Weights of a small mixture-of-experts language model, trained from scratch on English Wikipedia: width 160, 6922 steps.
Below are experts of layer 5 (counted from 0) of a mixture-of-experts language model. Rows are named router (the router's row for the expert), up (a neuron's input weights, with its number) and show model dimensions 0-159. Each number is 50 + 15 x the weight over its row's rms, rounded and kept within 0 to 99.
Before each expert's rows: "mostly gets" lists some tokens that are sent to it at least half of the time. This comes from a sample of Wikipedia text that the model never trained on.

# expert 7
mostly gets: " his", " was", " with", " had", " their", " are"
router:43 56 37 43 55 38 70 42 57 56 55 49 54 51 67 45 38 64 42 66 42 34 84 49 56 77 56 73 51 71 49 39 45 70 60 72 55 30 64 48 79 28 50 52 35 45 40 69 46 40 21 55 22 60 75 62 18 48 16 62 32 21 29 59 54 51 54 41 52 38 54 47 56 90 72 24 61 50 51 77 64 53 47 48 58 63 52 21 66 58 67 50 39 30 56 36 48 55 48 27 24 53 56 49 46 29 59 49 44 39 38 51 38 75 74 40 20 55 54 52 28 49 25 21 71 60 85 57 60 49 17 60 49 44 28 47 55 44 64 51 58 50 48 72 48 80 34 54 54 65 44 60 40 47 64 60 63 63 52 33
up47:37 66 53 47 51 46 59 39 61 30 66 57 36 27 61 42 55 56 36 29 52 34 28 25 35 55 38 50 28 32 65 25 60 29 41 78 54 65 45 51 44 59 58 57 34 56 48 42 35 27 71 14 42 15 53 34 48 42 67 43 81 50 34 50 36 57 51 41 35 36 49 51 75 72 39 21 41 41 37 63 69 59 57 75 57 51 45 19 49 29 68 71 51 51 19 40 63 51 61 75 50 53 36 48 46 32 53 52 41 63 55 52 50 62 54 43 28 48 99 30 57 33 75 50 36 43 79 46 68 46 13 48 24 62 45 73 40 52 64 42 36 58 39 40 54 52 49 56 43 32 37 37 60 42 27 39 39 38 62 29

# expert 6
mostly gets: "|", " (", "–", "-", "=", " /"
router:36 62 46 42 33 43 55 10 47 38 58 41 53 60 66 73 63 32 49 50 25 63 85 41 29 46 70 67 35 62 59 50 60 52 65 63 61 49 64 32 72 50 39 40 41 59 33 59 37 51 39 69 43 65 35 25 59 45 40 42 14 59 54 60 64 57 44 56 27 38 62 41 63 30 67 39 65 98 36 45 38 69 74 51 51 77 58 48 34 57 59 60 24 43 51 44 37 42 43 50 07 57 37 41 29 45 62 48 51 46 70 42 31 50 63 40 57 54 40 67 67 56 19 51 50 37 57 42 68 51 24 44 51 25 53 45 58 32 42 28 60 29 36 46 33 29 34 61 40 58 66 83 58 31 72 40 63 38 65 26
up110:57 56 46 31 38 67 77 15 55 37 59 76 69 43 79 50 30 45 43 47 52 53 34 49 48 50 51 37 40 44 49 79 40 34 65 79 58 50 59 43 36 86 60 27 42 37 53 56 50 47 55 50 41 63 62 24 47 46 45 62 14 56 49 62 56 48 25 55 17 47 70 61 45 65 54 37 75 38 47 59 52 65 16 65 54 68 66 49 47 32 69 44 58 72 39 54 55 50 39 69 42 38 57 55 74 31 70 34 43 66 39 58 56 56 47 54 70 47 39 57 73 59 40 25 68 50 32 67 51 52 49 72 29 66 59 66 25 45 33 35 33 34 36 66 32 69 68 56 49 55 93 77 60 71 45 66 28 42 26 39

# expert 5
mostly gets: " York", "á", "ü", " David", "ford", "ville"
router:49 63 42 49 48 54 75 43 60 51 46 19 39 50 63 43 38 55 77 58 39 33 41 30 65 43 68 61 34 56 71 44 49 57 60 47 45 41 56 46 56 67 46 41 49 56 23 78 36 35 40 42 51 53 50 42 44 44 35 53 29 34 38 34 43 63 19 62 52 32 47 49 28 59 61 37 67 33 65 66 49 52 30 39 77 93 70 33 47 54 38 50 39 47 40 24 68 75 50 63 46 46 32 77 41 56 70 63 19 60 56 67 30 64 47 67 45 60 54 37 40 61 47 26 58 66 53 43 65 58 14 50 56 29 21 43 86 47 61 62 57 37 38 71 41 68 62 95 59 44 63 65 40 39 88 33 65 39 44 40
up6:54 73 38 60 67 88 43 21 53 24 53 47 27 55 40 19 36 45 77 58 52 28 44 26 60 52 54 70 38 57 38 55 70 44 84 68 46 48 36 41 30 47 46 61 29 50 09 58 32 61 36 56 56 30 67 36 72 57 55 54 24 20 56 33 43 78 51 63 44 50 29 61 05 50 57 49 40 56 59 49 44 40 57 70 64 46 62 47 57 38 39 60 59 50 41 57 53 40 45 43 33 28 44 21 22 50 65 49 38 54 52 55 42 74 69 56 25 48 59 44 56 67 48 53 62 65 42 29 46 29 54 49 54 52 44 44 81 51 77 47 81 35 19 47 53 59 65 58 37 49 61 66 63 51 51 50 38 61 50 20

# expert 4
mostly gets: " University", " League", " season", " School", " him", " York"
router:40 43 38 41 37 66 78 51 78 77 39 56 44 60 57 69 20 67 50 50 44 35 52 21 52 41 34 49 39 49 50 50 28 59 59 67 31 44 47 46 41 35 44 45 58 43 35 58 35 53 34 46 34 61 34 59 67 13 39 57 56 24 52 57 39 50 48 42 54 38 21 64 60 53 47 31 76 50 43 74 39 69 57 52 53 68 75 57 35 58 52 83 26 28 61 30 52 40 94 50 37 20 26 31 67 34 75 62 28 58 57 58 43 53 57 33 69 59 41 46 65 76 35 29 69 49 59 34 59 58 26 54 74 55 30 62 65 42 73 49 40 70 32 46 64 55 20 54 74 33 50 62 26 64 50 59 49 41 52 42
up11:78 55 32 47 65 45 45 39 57 49 56 41 81 30 64 52 75 27 49 25 46 58 47 19 70 51 40 69 54 23 26 44 43 51 63 52 50 34 68 45 65 70 55 21 58 59 45 44 52 27 17 56 15 43 57 74 62 62 42 37 29 62 43 41 57 45 50 58 59 41 36 44 41 56 17 57 46 53 63 66 14 60 46 57 51 49 57 49 66 46 73 44 46 30 35 30 63 37 55 43 35 53 23 40 33 35 72 42 34 56 32 37 80 53 42 54 69 60 57 62 42 59 30 20 49 28 44 51 54 49 22 52 50 35 47 70 49 41 38 35 54 29 29 70 13 67 37 44 49 13 49 62 51 35 49 39 82 46 47 44